Experts of a small language model.
Size: width 192, vocabulary 8192.
Experts: 128 squared ReLU neurons an expert, a softmax router.
Training: a variant of Adam for the experts, 423M tokens, 6452 steps.
Below are experts of layer 3 (counted from 0) of a mixture-of-experts language model. Rows are named router (the router's row for the expert), up (a neuron's input weights, with its number) and show model dimensions 0-191. Each number is 128 + 32 x the weight over its row's rms, rounded and kept within 0 to 255. Numbers have three digits each.
After each expert's rows: "gets" lists some tokens that make up at least twice as much of what it gets as of all text. This comes from a sample of Wikipedia text that the model never trained on. Tokens count by the router's weight.

# expert 33
router:120177109139140138144095144109075154105128163134092081128130124141157107157086131128120134068106130117091076179112175112107129137085131063196143095128118224091136159137100130083137164095192125138124118080110133091158102067078156138166145132105123083145127124065097124070146154125115161143087113166094134081147122121088051181115102147149111131104116161065127114068129098155133101163158116150070137080097136108172161074195116112143128114161114165158169189101146157084141084094157170072086104104189120100159098151115122120157112130079167132137145159144106118088157115167189182143
up0:127106098084152074149078122138118099119185161113144111065107143133077064155129169140089184152114076111151118155130143131142162117101167186053114166134114158120163087130164145109175140102125160143128139159110123156161164181138055169136172160081079113066182118198131107117081115151133146188170113139128101125084155149122170149106152133163119162081100155117073162128127113080062160072143085073134159066100129162090169130133139119100110177077125128129145107160193121115143168064127159141167183144147160175115149080104101113123179090181145143125160126114120137118163094104099133129
up1:136125167076139108084109169124126166145147112109135159128125158138130102114135083159182120103142149131090143137139147134162130088112171101121154175159133141123179153101107090212139144160102160154070123085103150113114123117088138110173094100115167123042103108146113145174035161136156094157138151124130139069075126079196112183103115129132133087124146143080169141128127078157149127135114158155108150137141144101094148137141125120110155178160064047124121086131143175135152133137032127049171148151123086072122111189124152129096088101097107100049115164136083118173134184170147165099
up2:066120172056111141099143151109118147119145108112098114147145129167137108141121115133137138120098161132089107132192104205136129103154122125037083116140141104104149162161200127033146154138159130124157146116099152168082134173110133141116129127165160092152170084131203185196085118103165101150180106111145118158092110112137099143108109120094159072148122130058071147118103122085197129128107105104113023166128126117073164188140119125110137138145185105184133164053166142142135104109105110109136182118164188124134142099143185105131159119121148136151142118084120144180150162124125147099
gets: ".", "==", " =", "===", ").", " =="

# expert 2
router:105139141089156112147101131159108154110166078096106169162095148106158131138118107097162102164115117136119110138208154071173113157154091142112140086176132225163110110140111063115084102154136140109194085127091082156149157069092126143101145102089101171137112110107144096168084102138214141120149115120135158092109196150196104070123106148141115044182126092131110126095091073170107063126142099154108165115110162113133156072150132137094129111131108118102123117126125126124135149086173106103104091119139164168165120156118161105149151165113131126121165193137076179092082055139085175111
up0:142123110086088185159148117146150151162180175180136099146115140147171139119232131045124136150081083114078116131142110151151156149170113135128184130102194120135094107126162124144083127059078092116128193141151111102129114137139088114135080139112179139093104118109117097113121116187121142119129131120150113105089101174135170154141105163124156100140139135127146120165144205124128130098077098128152051158118109146113188125146088098024089112135147143130091134116100134151109123137127129142081130159120122177081126128080151171110077124034104092123158115169191157181164164123183088107
up1:141131112087105142140123123122150093094114101169097066194073125121082085108122091167142142100189111087092163125160067134075117168086163090169138137108148079095115137083122135092128184101151187176052126152156105165140122149137110092170053166140096093156100096117135139118107163152091137110130125062166095142079085091121092170143066163153092169106163160128143154135114207093123135130135145128090097161132133136138126105080141090176143119180145143125149120107143145133120149160158180157112193155165142084149133115151064095133100159163183136140114150064195097187162118146147129089
up2:119157147143153095110091157156097174157125109180110190114072112178143088109189144169130131152143159105123101070077116107127133151123161122120168115128185142136109122106121106136095115149134095136117140136100163127085156100100137103110136131094138190082181157113167059043081103112087134114171189110125102148102111164157123123105165100060101115201141136121077121078184121106107100126171173079190118133137138111157081117125158163133177107136099052137098078089110124081128095130184179111114157142125104141153070135091156104101144101098135181158102172152114158090126125096215104081
gets: " ", "'", "’"

# expert 39
router:151149128179108114093109109119148155089085162108084104137150129086134128136050111180141111138108139171144173102153134163170191117127158175088117149134139158142117084136102096066124160140178079139166115115121162101205129097156190101142106150137138140134179126078097107148149182161072153102103117121107127130118094100094146153114155157158126173195123113057136143122086142147145064130099149093109101079168161167149126170197127054170143112175169159090124096169127182140160124128135106094116133094154114097133065096162162118119093064094119084074175067155147120150105077140128083168
up0:121131157126124143129145128148073067145141149141155136094056113147084116085208109169115153171203142120133079109084108138176067179117064135150093136174105121094125128119115118152107104139125145076121167156141143108153150137110113164134126123112108148071126093140115056098153120127143157115088133135168064151080170136139144152104126141176119140143164173150109156102143040091066125092118105138131136096130147149119251112123124153137134061219193096107085109154161157125119144148146115129058119188131106097102212100103110113125117151146178134152119114167154106138150105106130132158
up1:154109139123120184205176135118135103155104144102120139133099102185100124164120157106143110139183153118136115097132117167162146158159107131149154160118123130144178105152058167151061166141022154100139159192137159118110117190145122115086165141152142173099150115160144145107118126130152128103145097209155112139045127111115158150106145139100162103065194125141185183110095184139140148141096148111171190111078118109119118126132193142143149159172137119139000123122134102126125131158134155142155121124111164082135155126155171143047113127138161129138083119127136137144168137141195170133
up2:086172154104119117107164148153121128134131101122154178161093108110188145071103163108157157105114123145182170083126116158130100118133080123114083089157161116132100131090192091063057123144173172115144129131162103112173126100162144145102184162102095146128073075128171106124139099076126121106127154048138082155118141091112137128112160135127177138079079124086113140095141080116114119078130100119139070112118126113126188157122154136120101061169220123132106148078115208170101119149106088195078126121135091162132156109101127156124079161088134135135168116150105148132099068046146107179
gets: "\n", ".", ").", "===", "\".", ".\""

# expert 45
router:052128087139115148110180085095077147098125102153109110172173131126129090161116097108157148111122146166142096177150149165094122205151106107077138139075103103176143094113141088089160125191104103176188235087130123144075104145065161168090093152116115121132132148089124120111165093135109135127131109124143164142141163133125124072189145155133165133130115144119158099151149163083138104145109129166093103196107131095150111093170187134122111092085073124161138130114150128103136106154174152089057178130116173199116124157097171084121139094107160139085167149111062168155118148146071165132
up0:138093145150079106172105095113155104126137114132125118089106149162155150172159166130111138134132111115147108125078125064105106143121085063157098080104121125118111096124115107158101183146134158089118105108148128141104085153116064127176152126162081097166085148148149151157074154142162180152112103172172150147078136122193153099171144166163124195163146071172125096165173123124159107162110165123108164127132135172151126082059224146130103144118173070111148140172059129125121089085119114145161118182098072167088187182097128190157087081151073094144132098175114119131113146142106151078
up1:115158174116141183146141159137168124137170096095128154164091162157185055081109116135100114115156149129102165098108143146103113093149090160176138146161163116154129162119084150107120076160096109093090124106165123159182127122147093138127125137139075158166136093128157130140118039178135133107151089121095200169104084087124186146078106073184157165193134156184143148113114179093097099136104109075114139099126073074186142119080173113116126093116120130104068150127105175121070079131137105162151093090155086146121121111140114124106090106214118146064097172140176115112118096146115077135
up2:088156104150159136090096135189112166124155096090207187113109091173108130073117127123161127161135148134055122119160174131147135108209178174114140188127177135129104125154104161111131064106054125184126178162113088128101116169179051118158134114151128127119163137129077131171140123164149131172223179163122126143177145140170158112113104078164133171116172164097127117122166149125120092122107095079095108117095055141153130138080161156088138145092095213151120112133100110128127094149124105145173141120129138125178135130089066135140143112144121153119172156067135097097135126124093090115
gets: "\n", "'", " The", ",", "The", "″"

# expert 59
router:149096109043127102140113135153078191155133168173085147092107119116165112142085141068108094161152084112106149154153117159174197144117126132162124134107078098195124183185132134093091130136126102065114124115126082146159159058065113145121127170151067085110126117144107143184080127143116138120203160101148158084119111188156185123102073127127137066124117094077150195145133096156124147154087083175107141090148157092109105079128146122155172127099073178085125131129134118108110176150136099156157095091073136106070141152133118113137196135136153127126086184118110114136133157133100174131
up0:144156106083107164161085129214128127135121189158183109091101120140139084102115163170090130096095099114086111089131124128117130132107127168109094100129228147129133159149144115157128129152081114124160159150053097114127109142108100128106156099076110134147097138098113094092142140122087145129091116085096149110169144105106145103099082170110181167153102135112161107116063154154180121118109174084131128098127135148107126144161162113121048137109088096109103125136101198245112142085145061064125169129132157151140126167112182117129115157198158189117146138135080186107126165134174110183
up1:116104150126123116144132156084094122128147086108179092039085045104145127101162130053086127115071128122124130077150159174096119056046160152110054109101177150134120104145118147097126136152126117152093078123113111159073122163115117143101109093171169143050168073129104162148135112166123131107127161096138127135120111141113082133145122132146143072112058202087167085107132095122104131113144099131148193138101094084182157153092170102110097117119162154124067176105122172146107132132142150138181132132201093126081137094085135161111157126129120126157154073140145106143151149130181180161
up2:115117144151160149068115131074123112149131149154130099116174132115188151073114189123130122119189185108129152130068145137139052159108120096112167119171136143148173166085127150120110077110155113094140113122126084115093141113114181032159122100112103155111104170153064141087111061204157128119129153141081161136092169124134132141090138122202141149185096110113161122108094161176071100097112096072123109127119105139165125111151111179106172102157123082168123087123149147117130111095164070173143108143088100108097122128132138155038100114134135144150136166144181136037131143130200124161
gets: " ", " Re", " de", " E", "A", "E"

# expert 57
router:111116123060088135155140094142167166087135133117120196107104077145112155146095123176132127129109082166187084096122039106155119146131170173203096093193181125129147082145149111131136115127163112177089133134124160158158129167157059121120132106184160175149094082130081124117062104174100097113147144074170122160158142155137124157144075142063134148110081088110110137112123170161105134089151128104166087119146099174177156100110103140141202075058133102140169166143118094108119061136163117139145098118132146143168155128087161131089105096129111173127097116136148093197176111085129139135
up0:100141162165130132109203137152098196145151108077124156185148096182164124126120148143114080070156149119073107118139093171167084140081139104141130088116154107164120094162130120121105089154128166109080132164081196128116082038086114132142124119113116160126109111103117120142139147119176193094133188118095106191128173096129114101103075106120165141121125111134121092212127109133131163117158131202086082136131111045123192111105120130124100139122168137164132155120143152205163135084109106102174209162073133173066114079103137100118108170095109109109153083104139131148116116158124134112
up1:131143148105094113151111161105145146137076129162097090123141060160121193101128137170167107040155108133149081139179095157151080154100146088180159127099125091098147104155160097120103166089188135123163124131054042109090126097136146088083169112144130149149110141125069157091124156175156091111172098109161187172119149141137179102179145091096127093105104131121146161108142153092150138095059118081163127096124133160104148167128147155094160122104041100110158136075153138068100111203139126099134105162115159136167117117132061172076074148137163121154124137160174130120103132132100171124
up2:187137129108115125127093122164111128163167116152097118131132145182135107127094154151057163080080127103037146075123142123125101102083150141166135165184118099153138138148135085070134129111158106164139128047125170150194102084161096104202122101086200123090090122139113145081104168149104108136143125124159110056104135096119131160085148120167131151095196115145135180128116129061184102110106165066164105155067131104143157158170098123144141087103070050122104193122151121123160095159158131102132166133155143169162092131132143132191099126122126129153113158180175125137101172161111130115
gets: " ", " |", "e", "en", "i", "o"

# expert 41
router:120118135161126093128101123175094140166172132116162180180153138072123161143129123118081104078142094146153118102145147089193156114120056115164108119133078114071110116064181149140081182114110159101130156171164142106179085174213119104101157117150154113081117164180136145191087088110166144100098085125129126083139138153110137070127189103149136160146185197087078116114102119180125150100150192146110099154107075163109118169122142082140091101074138149096050121144122133146124096151116178092150091144110111114144090096115108110105097138180152141111112081183158095160130134180108126117
up0:134135150071122096118124144150175170158147115126147127143135102156124108084126116147134144079160154113106129122177177128185148113103119071168109141183117114124122120093136073156142097124126107156069159105130095080126076081129109103161168135160147112101152112123046148142126195085163088179143172090199128127142182179145166218167185169129154152168065111161133162145125118130121110106137120179093100145170215167190151161049158123072166097155104124078129087105100175164171120162166125145139118163115110169131115109112076089099154084092148111183150133117123109139103154132115134134
up1:104103135113131127140115152136150155108171174153177087146129104135123136115087126153109094091152142131155141115124103125171106100078116076143137116120138200178187118122114087097190064097144081145154083101154053149074117111158144104129170142087159128136134055119068174054131108142113139126110145142148140163116128127133104070097131128199093151148117145123147125082151096125165145128141146114115213121152108153134139112124126141138074091105133055081110108184222158143123056191119109104154062160116151186082143140136145169137117139148131149081134106079119117177123073136142165210
up2:064074140140140135121152119088154082150115106142151167118145083085117179132114101168157179138114126153157163138082130180168136083156141126131081150110133134111178180099160121084117146138197103088114133156019086152110124175092137142159081113126162196148128148081059088166187200110080118133142117166147100120165099143120130129142188115160144115158124138101177104096125091124163140135144127145200162145145109068120159138151101136107133071186091113121135126119119177120092176123136139082146111157160171126103175123138095160092142123072062202135118112078108146165121107083129154171
gets: " S", " F", " K", " W", " C", " P"

# expert 40
router:103117111121190116134077100074148158129138143098086131157153141073068148150162122147139161026082127172144149139090106113100131161203159137127076130135078148056140106132136173161082132101121112108150152173150161086158095090137100072111163177134137120084135130123143137147152181090090184096092081141127145126135153125103077120131117154081126179138072150152065136132100093139155093087170128176088094118104189126116119157094131109110146115059127110139060155106120138154179154125093167060102176105103125117117202116137069141107164179145176127124152128127067129121115119160102158090
up0:115093138117132144096130132113047160183154140146148134136107109145161064147088134105095130094207125179079098107151173087135197170167135114159169123158145197211096152118139160149080123140118147116136120127104142161105083138071142102116153171119082134101140149118108101112171123170171139093131122142118160101079120064145159054145071081080093171090180161145107141140168088117185133143098105130102106117150155134145153086161109167142123115088100142098165126104085080171118060134099121178114086100135139154060156152150121120195154098159108126110130150136179149164095148136088100191
up1:134098131115094057138095123121102110151147128147156121114126120112109077137126134106084117142114139147104111122090072159137094101128135123123097082192123167106120110152137148112102110098051200127099173165188101108104091147112123147151159156116118096093136149155086094125121107153075119159183133133180023144130139147140128132095141082101109125112110208142128152094083111054111140187137107116138116103139169160144116169105159117064121115069116069164106133167154068131114124093046083143148121129114146163172079162131160150064144144127133160165142222125075189128133093059101142155
up2:131108145131119107125165128130096106112115077083120146100146120161149139094146151117106114187129161116089095094124136108054098105071123105151118103148160144124096123143157131097133147223172128105135159152129132137170097077163110138175060141102100136084155130118146150157154135138222126136087126047103113152122176040133064181135136097131164095154185161139103091159132081122110128108145072180108161040112163074137155076132122151103083092126062065077081184086133157150103152082132103135132189142102107130084136126179163152136124109137131087127151145143177131157162127130106151144
gets: "|", " A", " S", " B", " M", "m"